config = dict(
    experts_per_token=2,
    d_expert=448,
    activation='tanh_gelu',
    moe_layers=[1, 3, 5, 7, 9],
    init_std_up=0.0194,
    optimizer='muon_variant',
    steps=4376,
)
Below are experts of layer 5 (counted from 0) of a mixture-of-experts language model. Rows are named router (the router's row for the expert), up (a neuron's input weights, with its number) and show model dimensions 256-383. Each number is 500 + 40 x the weight over its row's rms, rounded and kept within 0 to 999. Numbers have three digits each.
Before each expert's rows: "mostly gets" lists some tokens that are sent to it at least half of the time; "gets" lists some tokens that make up at least twice as much of what it gets as of all text. This comes from a sample of Wikipedia text that the model never trained on. Tokens count by the router's weight.

# expert 30
mostly gets: "ala", "ra", "aki", "o", "ana", "u"
gets: "a", "i", "o", "u", "ar", "ie"
router:566475459511546479447562507479466488420489501537489505499557495455458505576473430497496488523513517572526531467530461527535466482467523480585569474540538456541501466493548434502533504561508445511406412495470494485498528532481510488495526480441446499496534510560533499546519533506589489491545439479493535530442493530491506493483399433457507531517550430496533549465502548528478505529499
up0:530454418464498504513540487515529482487508493473514474489424494533438513534504423546530509502503507509502507520513500508493499476498488503544526466498540510555475520524520493337511516516506523534481531465551495520516517477504420474549585427577442525459462537546495499502512481490474480482504510549509543476478486475529556444486548496506545481504480508523452514547507401469509464500505
up1:509470532484514417501551494482446471474492481533572415536476495546515440463569572482484550543434472489477493537445457485551511520484499436512447528478462516484549513490518431443484462512411506554476539457484531534512518508561460491477443549506553480526482463476469464457594522525516459521511521479524480395438528570544496501463492522533467502473483489503506461528465533513497471533484
up2:471470444513509467446545514446511461514518512376500523505517479525557547552494425473491464472459529535496590453513488453484481425490505508429505477481485476498465558470556535505515478518516527537466552463506542470534442564420464479413510480453505511532495464558508499499484436489441432539463470474478469430471531537495473481509514483495452560436459594506450465506502498497420475597606
up3:506400552449488500522457535458479422500548500525509453547503522509529452556524514453556509553421505496506513518484505542546477411531456456530471536444456546581526524553447535531444516471447479428447469501518527572440565519512486511492469387546506537440468527514458508495457445478571520556422486465581540517492546564503451494557420450545499523473474602436528509503546544493514484484530
up4:442453499519491432458501520490541489471545478456445515524550493529527531513449509578474461493479571479491511549503432522525454493510539497502541536561467544508413531470537569556486582540497530512438547465499489542447501498411483547498502520473529507546494521419429504558479512494522461577447472511557601500499467482535489536418485493520402474548464474565403486492503510503473547467459
up5:594473483429486487462488571462413460537493473518530491461529535562560517548455492476492460486556530504500508452532503516508554555543493583524483517537493432468544540523513444487469483538556429462550508495530583476516556542431459474515483451496490488522523509477447548512500552493522518532546508552585473431473509554475548459490493522539507454594483497521551485498527526500477489495517
up6:466473488533473504509510394556516427438518455488584459575550497545487485500463437419519422485461486483494489560522418436478492519544520461526472470514516532489525518512539496497520492406466524482462523525489478471470503560513518434538449526530521472433515508468528500485443539486488539491527517427482463487510471480543486518452555492527488486542470436473482518488479478524521615552545
up7:471502495481518510503441424491489468477477478497516477535381582498457571500430552466496551493490558524537529384447481521529488508540472539550523520475539520473494538531476602437471505524521510547545505544498512507487500516511410504458433492508454441519508438413570468550528587461448529502502448561426520524509529505580522517436492515481518489519476522500520470496521441546573499468549
up8:513455568488472535490491551509516520478511545540435506548571408542480473485454524496444481445499474471478497520525524473469568515493599472473544531431413491534459499506579454584464530443493453490541489523491509464488578442522518520455549509439529498512527448513461473500523524483490545508474475486476535471510439484498521501509574517493500540502537524499500459532546444464460486569507
up9:513476487462478526522483517537453530489505514445532512426517528621523574443522477526490556511486471414523528509421506472554429520530460486501479461436468549527465427565467564466466540575508555540479494543481479524470500507481511506526547547421524534491461492502430411554470525542460531491561496465451532541477478497517500523472437540499476507526488543606486500461469459524463492525500
up10:539566450453544473462422541450547465517439489473545474451498525514500516470482532535490501499456577481475477410554531505529452532536535444566533516460479433506475512494478526568491464566486492545486496511558448459551465493443564497420402429522494468456419510521381467570529447489561438504525484535506510483509494573468493554542529490504561505464497524576491496550466447489483567530566
up11:508455508533508498535509480520518491508519468527498519505551479509493502477500510526547475550523496542507584472473533523473458527514441510503505464480547576552477476453545510478547484544574459531468509543450509494524499540526433517470526471441473512513528473562549458459439527460548540480538468476493479449427556387465453482546521505433533558506487513546433528543489487476467501523561
up12:558534453494462514483485436468466473477515566495536446518494491440550527477510496519481453450567474515528581497388500533479541528491522415543446561494539442514498562510511463537531506511422491508501517497494502377498545486535537505519490455493435505507552567487508537494522435530502527484503550493481515565540566472464514540370461520421439441502494578509479429517497557529516481517491
up13:468451425491513443553483486473441496502505455517490480516545435468462527428465510500488462449461525482440490521472536532532457530512513465535569540500495571460503476459506477480510504594434459490408519511506498510467492508512450469494516482557535500430423542494518450507500431472443444516478511453532415548450550504506462536479479482514514462465481511464487596528512461493526478479503
up14:513502471499503533506487466537451428530477451491545483444508561515490477492480465437538532449559533505519513463496454537451563500548506487552486523537539512437548543584467520487492467523523533559470490498514547480522566483486476543512533531489487475475469522450537409509498398463590521496514493563514463535509512440518414493544523502497560488446466477497518489590495523524494499499480
up15:476504497507440546541462446450503513528503575443467513570590583509515507527432529470531476437569458496530529465517469475540554514457527581473545455560441486497400516541479496521499457522444521520593504515515530510427524518469481537556515469451522526521500460477499531485464469557512493481502508501426553538497530517533491442492452401560477502530552443476536459567487464442537484516457
up16:549508432542508499491515503573537498472538502430532517496534514501500505427478503463523453536552513510505528442477520465452460528435475501522465499506515468530438491532519401441533479462483550434420479461511449452533542483531485453421393494476540465523483522545500561459531488489510588560502493501503525578527477575446408397470489413463460501486499549448481539489462486510524507560505
up17:523480464559562433448469519505461486492566442498437553445517506441571529527560521451465523495521510475547530469491513488515476478537481516569593528518473575498571507524608547489489516504502454570520434485467520586617471479527440488513519519479499398577491470549489515494492480450506452535512538515469489465485521494469488530447471434547419547446509502517504501475507522545477568376507
up18:527492445427557495528468495547514503512504537504468549539473508601486449468534523458503544466484544482507484573446500551578515498460463502471548503474485528449483516602457564419523455475565438505504505417487502462539475502549557561538482516422495505475539572475561533495444396564493528498441484562506486444466556470528497482474529546540500452495506492501473501466497526487525473500464
up19:573436488495502408557409555494488533433533491509495456458536510453484483488429482493419520532495499529442506450494503502514456490573510491464510484562522495477509544464489499488470501551481538487515421535534517450520458494430532410483564460492553489471500493496542533490525411457492486526490621479503516442539503471477526517471508551497522520522452418451467526461489447508487512503523
up20:483458529480515491539529468501406490484492528505448505534434468475467493482469497515454413593524506488472563517438536540503522550468543488453510509540534556475536515503479426521481493559488501559550484505548521507457525571529463446612468489555444501599555478487486482446509441458516490516574436489478558520546522561428537513436516506515493537489467532483586618497477504542475519477516
up21:515495489465544470498535514558478528476514495517472575485513579511492516455510407516478497452508450516459543473498539527489516485444465554480517503524482459509440496471466493537540504490424503519530484575486550558517520562503520520543444532511564595450521458415451483468427461513508495525496546457406505534510453441512548499471527457545516500482561510505567529600473474432462521519456
up22:506508462478536490524500502547510483430494455496456552453604593457531452505526528503532561461504579525453482490578537458510558443533490541522569511483549509479462553548526412450511533530546533527510419464472467498490564602544508491568476491488560429523540418490508538529497546473508489463450535492503506543558548476530483492523476472451478540487517529491494515535472482387528557501562
up23:466503475471546491490483526507457460553485480477520471543520428526465440496547513530506487472446482552423487452467544510477492532556497458508491488474478543558436578497528449498475575481457475486513432503578527526510497454533445506486536457465511470512502527438475529533450456490476459475559553550447435491536494490461430555520489464509458603478467437475541542466517509464448466493569
up24:455485516497545508560471465521473479433528516477432466543571494437523464464457463413532506477462522510539500415523449511460533479460481508547527493423552519525490501431486509441558473459503506477474532461530511477565501470490449437530471529444525493424445476538472483523434447451542525470462504532524436529479469452594486462544524535529529535474496508557588502495539480477508527538551
up25:555506500466497473500483451527461522462440480447474497540538516502522523550457510551494500523485530443558501457520476481551424536525547552479499507501466490503538544490468511511564524521577565564563482505527526595474491491504541514533569539502502508487544520430516497438475473543510500575482501465523519499483474487529490505455510527507558448543491548545493517503464536532492488446505
up26:460563508490513509519491505453551562518605507460477505507554439495512406566589436473553449480497520454500563435521488562518489468492474494516565406466535481508503436503543499463506537521503433553479483513518478501479548571461470550481525513428499487509555495464540499479509515489531516475472491545495490472463514492423494507487569533517482440524481560493477518501537462417506480536488
up27:476490534509553560485478545499481509557484535531514556500595464419399491453474504487490502556574439526532498503568500498484496541482491530494525503457511531496514555439488519538516490524509502426438518483489440431447511499543525483543480525417481522498556482546560468477454510451490591554494458510532441425566508548432485573487481534530550546453450565468475422470488504493489449528478
up28:589455460539491510496537485569423565424469462578547576520495565463474528500496563455546523525534567511542501483567480509467531508579438492407489565501444540529458548514507554401516465465556531474445541469491433456542499490554543486465473462526545484488467504504522460512492481543500458550534492561584566552516551527480474548511451500444536459521549544490473528524501519475449438592570
up29:455452516536561481481519466480529493504516574490586527511507517504470480454471494576499458503470522542487499456488575484528533477517542496478483542561514449562570492469550544500550523565478450446527428404518432534467580547595511509561476498420508569424518499456480510554504553429580500485475492460479492521573440469473401530496460559446511567535455517422503482564516493450551519478457
up30:507496509460531453399524469537477516471490445409548538538546553506515531516501489516489453499476548492454451462506541586483478560490550518544589419491509504516553521544550471513468417551504473470515500530554494488523557513417541570452488449414513513550524492543503456499471454468426546479483505504600556429506528441580414524452420503532563524526503449536498528501505468428501519498475
up31:508492478510514500454525520524517407484558420570480466515538382513396550484487481540444445530491597527588527419501557552522469485519552515529527546503515543615476479490521504477518479483469453468512485466472468516487495541502505481572526520528509476530500559563528571487532456470555461511498501462578448511502530452554533473521546451514468440454432528491570422533452539520500461534530
up32:506513517504480488522456462497527545482517516519567515528491516469521517548487424514466494399506469505527537480539477553497541531524477448486520468523461462510540451490522467411539455480543409466544485505484549506481548492517470454411580501562474539488446526460498490513474474501485508456507486563513466434501521495496552432567519497571462517485517490532461488507535491458499475479496
up33:517542431483486559496506573506483514467543497485583573451591471498440507517462500443553543522521450529496566432497521552557547429485508543490478502467525458560505438446529480531485465540592539513484519472524458422437518486490502507518468376472477590474502506535533473483517547441475488527500470560450456439452622597487536554514517412531506510515465506425454497558531511489552441441459
up34:503455552490500509497563434449497424544522556432521462569518394533500480530594487511464498535524565486468600525527470483533502495485503419545558479523472461526574542497504541531546464570441479533495478521434473493532527594448486496514489519426507471503537455545516527552556543519545494453526465517503457557540522532457548473541476596513504479480470451515454372487591580453551485507485
up35:495460486520471574540457510487440487503516512501468589508509585532487517544483499467508467479495500540533491607514480467399425523470479496497514497577558523508456522532508531490506537481453448526510503485477501526509436488462542451484520482449560476474457452554465469481485484534469489518497446584523515562453504487500458488540413467510584557555513470492556454515516558440459547522535
up36:469493422478459499469452489520507497540481501558506563415509553567487456490461454529485462538510551485587451491500478503423512490544490498544477484588487533523532547523448512519436396507547480542550430529447541541502512491497445516571485544509547510480556532475512469478570446464560553541508512531447449511527536497441554567500490465447515509444465550483555569473480472510506504484441
up37:529509535485490439525493533501576511507467477473489451434525459506482506527468473502481614558578407504480537513520487466494463511500519515497533553453556490536482536538475509547572519445520552554534374559535481468550459500501521485537453463539532538490528417515502481499508446521542542383507505505480540502528520487431423471433535460559506512510535548520512502518562476572489519508531
up38:490452567517487416477514555450450557525492542586565573525512545508530520533498501515496517471393493449480493494655529495468491490496520527580433432547386510495472471499486453431573561463539448438509439498547489447567512572465544548419494520530462532535509512509483480514503473485499565544493493489455520498465471465493436510494553463469453499456595532516519511536529563522468481493461
up39:490518484544497635466525510563467449484537527516484521390552496480488439479494533455462458537541495523528483543503502450477459447566527453521453517525541445497499514503557509499462502509547491476540524489516494477504514562443498557490412504532444475464457438543517493513541483497481449478527490509434523470478575515476532504475431442504537518503464553521499561474462528474536508559559
up40:567550479490491555521469451485500520508497522498568531463486512465604547459507483535529446501477546442491444549451516491591474489569507497547601565496496498482469470503471501505541442469485493465499470523518498507559481535512490511512490562552506462452525513502459476487477501490513492450495560563455470506514469498502531499519513510536556482461467487498429490449529473429469508507534
up41:558513516557537486493550484460572543480446525531536572564514437411442481451503472509511494463462506500579496487516478502494510484508462449486555497560502480545554540491496502464520541476532511479465547526452431487439502507498488440567494494488490510501541478489504509466448544552528408507573431441457583504450464521494474519429434509537463545515487482554555573508501473438526500525484
up42:561487467490495575511476429546498524457559490475546496536454470491520535552421448481507544535529481472505565468525504492477456480507440505547478498509498551518503512486604476508566540472492513499479476502563494477537474549499494462504519502474467476464509558412497457517621475485442437506544541560491487505492522550529504432426504567566452541555491458550507485557515543499509443504462
up43:495447510526412476494523525474473516456517507468494551507484513558534481414510509455486555496475515576470509434440481520528538491476491525489491476566562503469519497478509516524511402506586522522447504524541511461431443563520431539491544517479498549527515483483508491489512485510559525501500390522482478519540551544569540522457504459473552519404480519557528510520519542456481423528433
up44:525442497522498429548501440574482513457470550432476479520447562469459423543502508560556481563487449518460486490499477464477485536536512572509513533482598517514574510453470563459503455541498456477586460451562514499472496434543433457486525443526404473475551468550552461497456407474457508460489416496523485487493500473485566531538532504430438457569461437462542505462523462527500560480517
up45:507500520485507465500461511507508478499554477448524488453503488520527523502510505518543545473493497537486415458531398342560542483494477524491552499442501484540526499519492519496491460477515519503556508439502544466473535552481461498477514441467505592494525456464496471475521472570452487456460558444533530529505549423567502523513543517508450494513612527479575438535495469462532494561548
up46:474566492498508381510503577521531469481495449452483475455545535508460472464485524565508452545484520543497409449497513561428517501455510463476460462583482497515473421470499530497485524550543562479504471492481526545549491511445515490494476523505518540469545486537529589541477420479524426551461506468403519512421508478513573498469505562539510535449425481535429498521485589526453513520513
up47:527461472517488488544466478568490459479490515520419457513446520463498422474509533483444504453449527524505520457477606507505538510553499441489491537531531450507505468452522532571492497497429458543499471523479507519538517520524469524424556465403505458546559528529482506475531508481560470513558565485547425525528535442553537509468462451535555489504537558532482444516520528412533582516503
up48:550528464364427490532496473483519428522547533448549469527571401553496497498559511473541511455481568580556481475530507500466469534536474474563534476511560554479482500512509498526547486551457513566454473451494520451469538478544539552426503543499523523523493506560472459483508608513544487498473495499455506526530490515458545453553521478489503533496582507467465492459446505513438567480548
up49:564436527483451531537515524546546466498546549532512512517479540482492481475473479520451463561392487445494563476497491543449479538514404553456564466547441490494521485464542504481540496475500558458489498642477474526523507488443518496542511476494468458473458489371443437497511546570474571561479483462497538509578498516536570507479492493515524465474440452508596528534477455491462517465483
up50:495553568465474439518543493598537498419526484429464464418559456466514595492536508493456483490519530625496457558475498565514479520486516529564561537582426488554456502545472430503561466473442536567549529556464473477546547510428476502553488470517516496551463566479480529512409447527538402513524508463499485460472550545475457490478459501555541540500530534461489498439511515528498482516504
up51:487539432453555522562477516546520486488569553476464508460548479475486455497485485436501562460479578544519426484585451533583452461427433529489508455486498432447554549559561464531463567509546521490493450482481480552518480543537484538540515498464555438403515509576501448544470462476530556587528417450462492556535561484490495449492514435496456508484532495475435526536499537489501492534473
up52:455498468558427481448558535543525504551481465522538528575532425468500542525421511491478550509486469482552522463475422501518483549447503489475523534480549483456513484419500505444474482458480535528535566483482520546531462477462515501452528455489533488551487474489524605484521455500494484531417469532499424490488483496520494516487615531462473548428548482500510555423470575523503493416416
up53:510414505447564514559497508571459426485447472528548523549528521452406438487498527494538510492475524474376442525540548536501519482441455508496525550453498582500532486511534521501554414472468451504498563544499498461544479453461474525495474487500430488437571482498572514454492487434551523572543477452507457481524532486493508535465464463543524507610461565522434506564559517560484456541426
up54:483451482493495463491496550535449448485537541441477581536519521534511477485450537475502572486524472430517499480523558408476549428445498478476435516488505474533476488488471483537477530494507524500514558459560511498437542556472488494471504491529500545517538551447541528518531512489467487510452520535461543437459528472503517428470546496482501532480526510483508476462517480499440488463538
up55:463580547507504473538430576497471472497498644457561439465503537472487510455522443470447547503469450439420502394502521562392546494432515517494526482503566514534465451547529489492468605476497479479488491493521542538594470491570542514402447450514534584503501527524522537549517515496484479478528528505519500578430576519497473498469493538522463500524509533548499481544482407518496512531458
up56:467468452474479511511529452482505528464443503553523457568496482557444523547482516573439535568556505451487572472522512490534514445560537505541482508502464487504508427531482552498431483473482494505509444477531437509494564475458449532467566483443497534523487572477526515544489401495513481525492511512479524428433516463459454610556475451524589466524509519523498463462541512451516490501488
up57:497472454515490506446540483457490464516471504433539445505515473538430515392487527493422494440528439505455553500555544494473521484476492483441503483490542511447563460492470526488450482547524544509529531482484551531509493454484529629457529467411509517496544497495466457478498486477544547581503567554529476483583497521464547496465463492558514462490569516517428484541494562488537520479541
up58:453458402497435519500561522524551566514518542517439550527492458532490455525540549519487454443517526466484453424510449493507445502521441489511516533483517472601525495442510583529531469478488511481509508511530511515517458478504525470478519484504497443504495478583474508544447485463540453482493553528483490531567455472476474484432463523538452549497479530519494521526555531488443466501505
up59:496545536505577517531451518465501441581534507547476492537579440484468416531413542531529456490514486496485533497574488531492477539497489499409573520499573465512470564520462493464552450517559401482480409439465560547520496537529475516554535461477528444513503554517503445492582511539501514454517502451551486536496549518546604462467538534453526475463561500503468535520513526455596529469485
up60:447507420472498439563421529427419434539520384466512524495476493454486508570504502498500500494511489549516501473503465481490483530490475479530488478513552509522449542488505535470510542484481498506590456479487505493508511490491550512500472595514443421441499528542525511411501486419517494541492502435510508503593497486518479418510531571429538503512552523454486489488446492488479463555502
up61:545586553529480445512481516437544595526466471506539454538452468529524442470490511466433414525478538492504494452450450497421569524505491556449614489477500471482487505521521481477556511533480485500532486561523503428493460522500487518487541526478487473571526524466491467481545558495551467554422528549496494469526539506496492532505556515518435485517444552578515506476575606465517542541524
up62:544477491504458459451555533566530496549532517473450503454450538451427452465483499485502487519484536511490520409479491494449501427542533405482566568556538505549484536545510509473483456554505449464523604525539478525511483536532526495548497487467503524511503466474387474551511479538484488598498484498513522539508505455496562492529526511484444509499425492473520508530571531498430502530469
up63:463496516483488441492458513497498483470549516554558506500518462571480472535555558536523501545512486488481443454523494487377488541495558529489479543511434423471525550466511436505542476480379512500443467409583545465417529491457511532472510534506516649484454513482554511488470509559545511465543486437504488554464478538546452559526488458559481511523536481519451496451476515517474479434513
up64:477483509448548494539472546488491495454486544518568417532499497576528493486525466434500560536482438496558532489548480560568502391449517536497559502490498488518449517533570516523521499581521467464486459459460470447479480463515532426503451515436496520445498521499468574549496522489522488501484456502461440503518514441525488520503450431454489550494431479456493582502518524474479477529441
up65:534498520491539469517564477543484477483531552493367475511492520486525534480513479484522387457563436546494462481608501462482521476567527477579583552492428479487499490527524505549472505545445534505544526469532507496540471539512536515504442538468479477583476485543501522572514526503518432496499519505498461522459519454527479432572542474487451504526527429564509483540520508505478567528507
up66:530539496445506461577539541458523482441551434424478478522474488472509492552483583485546525619523398484553553480562491522478463524479507508492560479538447414438481504552541486512503540509479491489460493514516479518486525534518520486607482555456432516521514486477453532471477522439545525417498478563542523435609463493514527540527519428479541557483491464515468517524502464488466575410482
up67:501520471460443534452498523487489508506457482494493462491533486488509506493487465502470440572492458553547503492541482545493456440483454506506505494493507550453490580433537508485549465548526485545460600501465511554479472500454521510531556560533532520511461449433420524531472493409527474475503460529510537442528429488501536491508461503480521589482524534482540536447544554518490442510544
up68:585474546484534486541481554434486446498633524552507530481568481531530527492451512447582441499569482495533521470526511528544454459508440449518410514499578512534526491519505494601465494478542489483505493533460525470405489504423581483501433485498567423508514517588507542468539521491561528548521502570594425453489504420427448505524452533451425468523457499542466566454478536499485505543507
up69:501445475488523472561494455427471537453480497476474520500464543511510500514541504502521549547483414454481516485501505506519539471464511412502519446502489434500410532501501477502443506546491457418534506540528563552461534513487430464536486440471538508588483499526493492528451519473526568534560489466470515537479580556455524454489579571540445538590518518572430511486497510500492527561508
up70:507464488514533524455493507518496513448545502513520471461551495473476494536495461471466455493540525521508477448568505493523437527433493529494499556442522513482500469566505549481496504528540471499484452530537469542574452431560539447495461527525499479500493480504533463502495512462466488541469534582493511593476617485498575504505430536477459512430513471527488448497527533501465497495530
up71:475485493511557521505501503478540472563540475484471537492473475456490462488479457541456460541521551566505553510510524542409437519525493483559575427541542520578518498513478457551516535515544471465527483399483469455504470513534449495437527475547455551493526462622494452508551526508528543496517548527422450482456448498546403492563519502506531520491546428543492543457498556533472459479523
up72:504464504564499456503508523515474489530451518553503459513610501510526465444510484449462470412494517502468489511468463491521528511507493518582516476537552530564494524502452493453505416560424581493480472480506607497544551501418537494543453488513569491448447522497520485472508463474412512509492562518489492485394442492512481537510480585511432570443551490533505514513497454497456471510527
up73:557486533479505536536522508542456478447495516501551509485534436477524439475416471522517469515519530428496477537444474540509519501464530548427451498559588559502500460517527564534498461476512535468468482429494517434510439515519461542458499487415476569508548505465591526477475567508524464524426543480517529504539533595457547511490512470485382495437523483540448465498482516475443505507520
up74:528433470500488540556485440531525520469491481541540569483452496537467466553519521544518458463488534537547474490506560528557478488447482414579498569567460520478585550510444510537481501471471477531404519549461570523517536444590566463481504578469487526484471468497422462538543469484545443517539530481462512495479444567517495439455495484521549536512427462621510438486483508476442508508505
up75:566435480511492476509506462580544483509518532511437505467543440531528498444532556547479558504499483510464533561500480478501464494439509518467430525509524506506510539515457474449469476517495592480502455514601448522421438478514551519495473538503504527463489516517480477534449439395587522517560501473538444454552503596519431523486508488448496516505478443501595460511454500530480447514481
up76:422454506443526472536575489504474472489468493543570508529492539521537525529502446537477421532519516504454558452483429494557470489504508524474557544542504482488517478498523496469447448548497422451514522481512501484543514468551527484488532512466423543541572481484477497521496481524506434477496467470504589490462475495543400568543561486519479499456574503492452481548501495526535504500499
up77:512463515417489514488487543544507464521518450447551539456559405441485396505492526515505517446591467455543537464447524473503480471478456504488527443537474533500424476503526504436496479450508518507585513417414503537476434566489567447443505452519480450490489461558540532475609545477528503456513487481520503550607479525490525470492516510498534612455499500461548506455488514427489506474541
up78:524541472484571484486460448549482505496497495477478539415513553499474474510520580491476476541509503513480481488520478468521540509560551490507499440484465508501501487537529452521549524511488535486462462537444455467481491502496477526443440491470471544534529509541461567498542459457483492541481549468426458535510465551466494379431536435469407506459503498491544459484531407522528449490463
up79:477504553423547497525512512476468468535489550530515509464556494456505569488507535440499562430512492509510496486564500417487466396477509499497479479517483527507505500516543489529524446506532458531525477496458515542408469513519431432483520530570480549491508520474523496529556506483519550520486540464473562454547482479477442485624451585459539568470551526491474515476462521515459501484535
up80:559597485464527526467502478559450452591505408494481452489441454510420485558505521482455505441496564524429511552474545503592492478536509540528490462506468501481478448466513465505503532469518516476517576466464473408456512509465476505556532480444467470508506516537482449530520525475486572487471532504515549515438519489447549501504534486536604399496541483503536461493529522507520474451525
up81:486500526548557497474525469540512559478496446497526528465481454481478585453496530592483494537420480517506488521484512509525500384552459514508519491547498446472572447514517482534549546552472490493500492452506579471465399511535549506417549463516493555526520547461463569488453425479459535481482512579489563519479457542440484490498479498564520453444486469497536493464498432488426532504511
up82:467539470509476502494536532598482432506501492420425517501533527527538477587491569545496521556452510507562453459519437534517529480494510484535541600476506585473614550554538455513474457530495586489485383513493489534568547551466481569497466539484523514524482610488463506507507518531496502450456522480490494546507475446503509435468485436528487511530486525479583574501460469484513478530517
up83:477511510431455499470446474516487492534485559573549488500538532538490465494467559409512497540532453538558484507495515451569479477515480519531579539526487468458541576496538479512500522490577473511530488451498451462339498480520551518457387469502529475534472457478551406458514503485492532453478557438521453518509543537524436460546463527539513503480488501578499460522509461491563493533557
up84:470484485528542384520513509455551542477481451493501537571466501518481502556451501525480575513550465511530464494501457409494467419510481566484478568516532602591488435512553444478479455516456483423470476536492514550477498527430415526510507532499499504488576524499497528538451412481464506527452501526517468514492490563431484560460454464455470549481515526502474527520459470528449533482560
up85:499494465472452565463494544541599501499369487505504530506516522513553461455502536440508507568502444538545546528529511507472448571510502468431541467492490538516506398547536480499481485599540489563589480467496476584478483537495498492501536456503442471482463425503487492449532489543473492580447517566516502536493546495468477525499549484483466521554501562479443544479513476510480488493492
up86:500442525515499518456527521469501498555518450500427453522516500446493512486502509506472542509466527488504514483504441532467479583463481499503479485524449544501551488512488573519514533567542436590524420498462505498549479512467480451627472526469522521587550442511567489462545517532553515530488466440543438471541454459540413519461453472471508559514461527504505542515489500476451545483521
up87:460533539457483551526439491507568469507553459522436586490560585516535500506564519467512555460483488518503515500573544465499460484485547484481531467557506413460472521560538463478503441473543592527550518515510528567484458459555531449462502537457458437538535520526508475532572557543548509495485489505516494583526530483493545502452459471437521528514475479537450500507566437545513447574508
up88:464550543517504406535552489501480522477525541573538559523426495503451429533559436494494516530530536469488517512580529462456559474380496553465476525525496488508425452485534500505505504592458483494554483404567541455449496516496503465461472484529444495540496493454495450488522490530482493521537560504499466511475533529460533526491486407538470535517562427466516472492539442518434493501544
up89:478524500491539462520467480508512478571528476515443437545512500552445542586428467521453450430512507498438482483509524528558482512574551418521546471480457453525515528557524504482500548476533441511530459495466534502566456441540470554519540552449500491538491514518457508535460470580496514542476515564506564478500546492505507513530450557478531465499530507525460531461510479504513507549524
up90:470526532509430501483492430489493542463498544519488481516535474565579463447507509561483547507454571560498472493537449412507519509563482496475458527465483529440465479480523506565579482494500483476498450554526508526544528494523469532476458547457517514417539430519477572496484447457486485539517510487445507470487476588520550499485524402578480477463544452528444480483549438423527456527470
up91:589454497510488569527507500543457560475497444493544576536544480535463476535542551442492547514468520430536494536505497479499550460490488492520551491492550462447545556551525486560580605524490470491508561542557499496544488489494492464483502559452538476582448482488449532552525565556517501542548459497502465498529497482536545542491585504490608514492533448547516530477514562507400529450488
up92:444552540509403484462461514502427477555538540539525501517454516499491487486535482506472501538529471463543416463513515449550497547486567545527566462447507533512494464539505526464484473501512451548575538454476540494585469545545493464591508504480484522539496518528488578532515523465440462477432535477460564454496582546482451544570542466480457575432545510503449457509539489516512554485466
up93:458501508489546427536476493523514416499532445480481518489597436453460503537565472490429488483490522491491522522592477458453498485466485511511537511491505517545592490488516485505490515485520498456481493473483471447472490487519480490529508341462554466524535565546460408504506489510432486461576497507528487500486507582526568478461454436481430478516576482584476514551509542453517551599510
up94:496541483529549506509451520571425534477444500534468499528517514524509466510550501513405502481533471567536435454455497451519476563487493476520526487425549470501552452463492430449517480500453419533479450532518529434591451458482523480447466501457534472533414460523483514534486389504421483515509462551564539497549577556464494509464454591484522469479572499504513522548463462512484445575524
up95:566527477507555447436523494490493537470519542439487550551480427546497496514551464556558459468476460574508496442457491489576477490525510454536448530585574540491466504497498424491579472535499467449557468500604523460487406585496523551555518562549567516476496517474541516445537488439522482598495428514487486528465532575432553534507487513484456494504514449496552469463522532543483462500543
up96:491481520504473499465487484479513509470443506456472526530513517445492545516485535503497508471498539502453589509465434464538486416563505510474451481497493523484538466493496519563441543556504457569541508450483545451418510499554476508527418527446572495474517541538542485500418516525489422457447476486554517515482536476515516517489550509475532527471508575514539558524534561519534501475513
up97:527492521449507506495508417559477436518488558554468494472498429483479534455598539540543517554469534552510465461487474511546451517535449533508521532525593487468527457520500559509491420583514473512512524498467552463473570520526506441539508565567451511580520495512426500568527527530448525462525511501487528522481506517479581497449458514463490474562461557472435505487541571489461576535495
up98:548503507514463510468508487509440501556454484525525461514504515480509569411482578498610452498416464550486462507460553433473515531546555529499562527532536600511518509489497469480466539487464518532498539590472502475521488513468501531527430463474587533481479517482499487412478472520463470485490533499489523506466561565414556448435549524499450532522505430504518485508473447513514516534511
up99:475500467447527450495525439509510505476530521434464452587471470460481566453530501517524507436471486524519448482550475484493421542524499490451519571455478510472560444503492579521522560571504489507497573472523592514479511474507476455535509496402499512583499451478485497500554501521550457556488487452502494527472515527573494458453546464605598523438511487502480526482489512531471483482482
up100:522446502505510499509624459456516522443524546498419510520448491473447575472506511489501520484473483479479558496480492547536471458523507505510490595419436506481488563470521507437522429464479531498536510538592538415573514505556553523458479508480531450449501475460487494466485458537498538524451499540484500483536494535524430466511488459528505534441527457565516517500502490548432478513544
up101:520522473467478542446521515528517504585516457538573485508495495505504480502461532509455401501450460549456549518526511481444470487507458542474486473487529452516497556470564550565459615547448484491481517521483493596479490457538499524553570499464530553479491522461463523551531475563530476449448442564490495534588523553519522452482425497530410493549457419548508462493512482488477559567467
up102:567485544482447490496503492511555517530488637442512519501482466564537518545515529450531510511477490570531492507483499496520384453490496478452535501510525535439457451610562440496501411472421511509465538476420460532492483533485484500479515487504445426542474443577520436437432520482540538511467450443542539545430524514501491506500502494489570468525588579447462523491479553512486497513525
up103:446504576522515528512551492471568410511503503528482488529516541469476460483487585477465479523511495438446516503520480470510526484454511530487468454533449494533517431484547424518429453504501446537367431493504498439507462506428538476446524533525445480532450534532527502528462499529513466572493402501536565413458533557483474509496492533472518531466424473501502558526503576429502517460532
up104:518508522448503501441448478475549537496513582455485478484506520504569519506435587506478501460541604494543478520551533529436465432527462548472514620515419563491472490528512532447475501538471593546484488457520438486508493524511517551522443443531461535478470534486460507435498572495566501536543504482360519541462541397516485455470552484549527511549539464489458489455434497553516498522511
up105:488524496542492487527526549519480487510538529456524509475526488526484493516450483526457556497457465470486462508467561474470540443522456549443504488409490522488512456481516438534514523464539466481438503443454548423536468465531453532471527486478440498513457493570474535444452505541520562474491467477444562557421563518553493518484431452527471491491377508517583448488514544550455442560486
up106:473537523458575477491507517441438475517499473457535487513537589462473553589453508509545541489525500520396414512554515497481487577529495478500544557473516545495468518529529506503508538482477479578540466526442479480605486505546487487427512422438497501472443535466469513484470471492543481555513514494537514512510472443546510475453467432525495462525542575487484480448504540430495567441552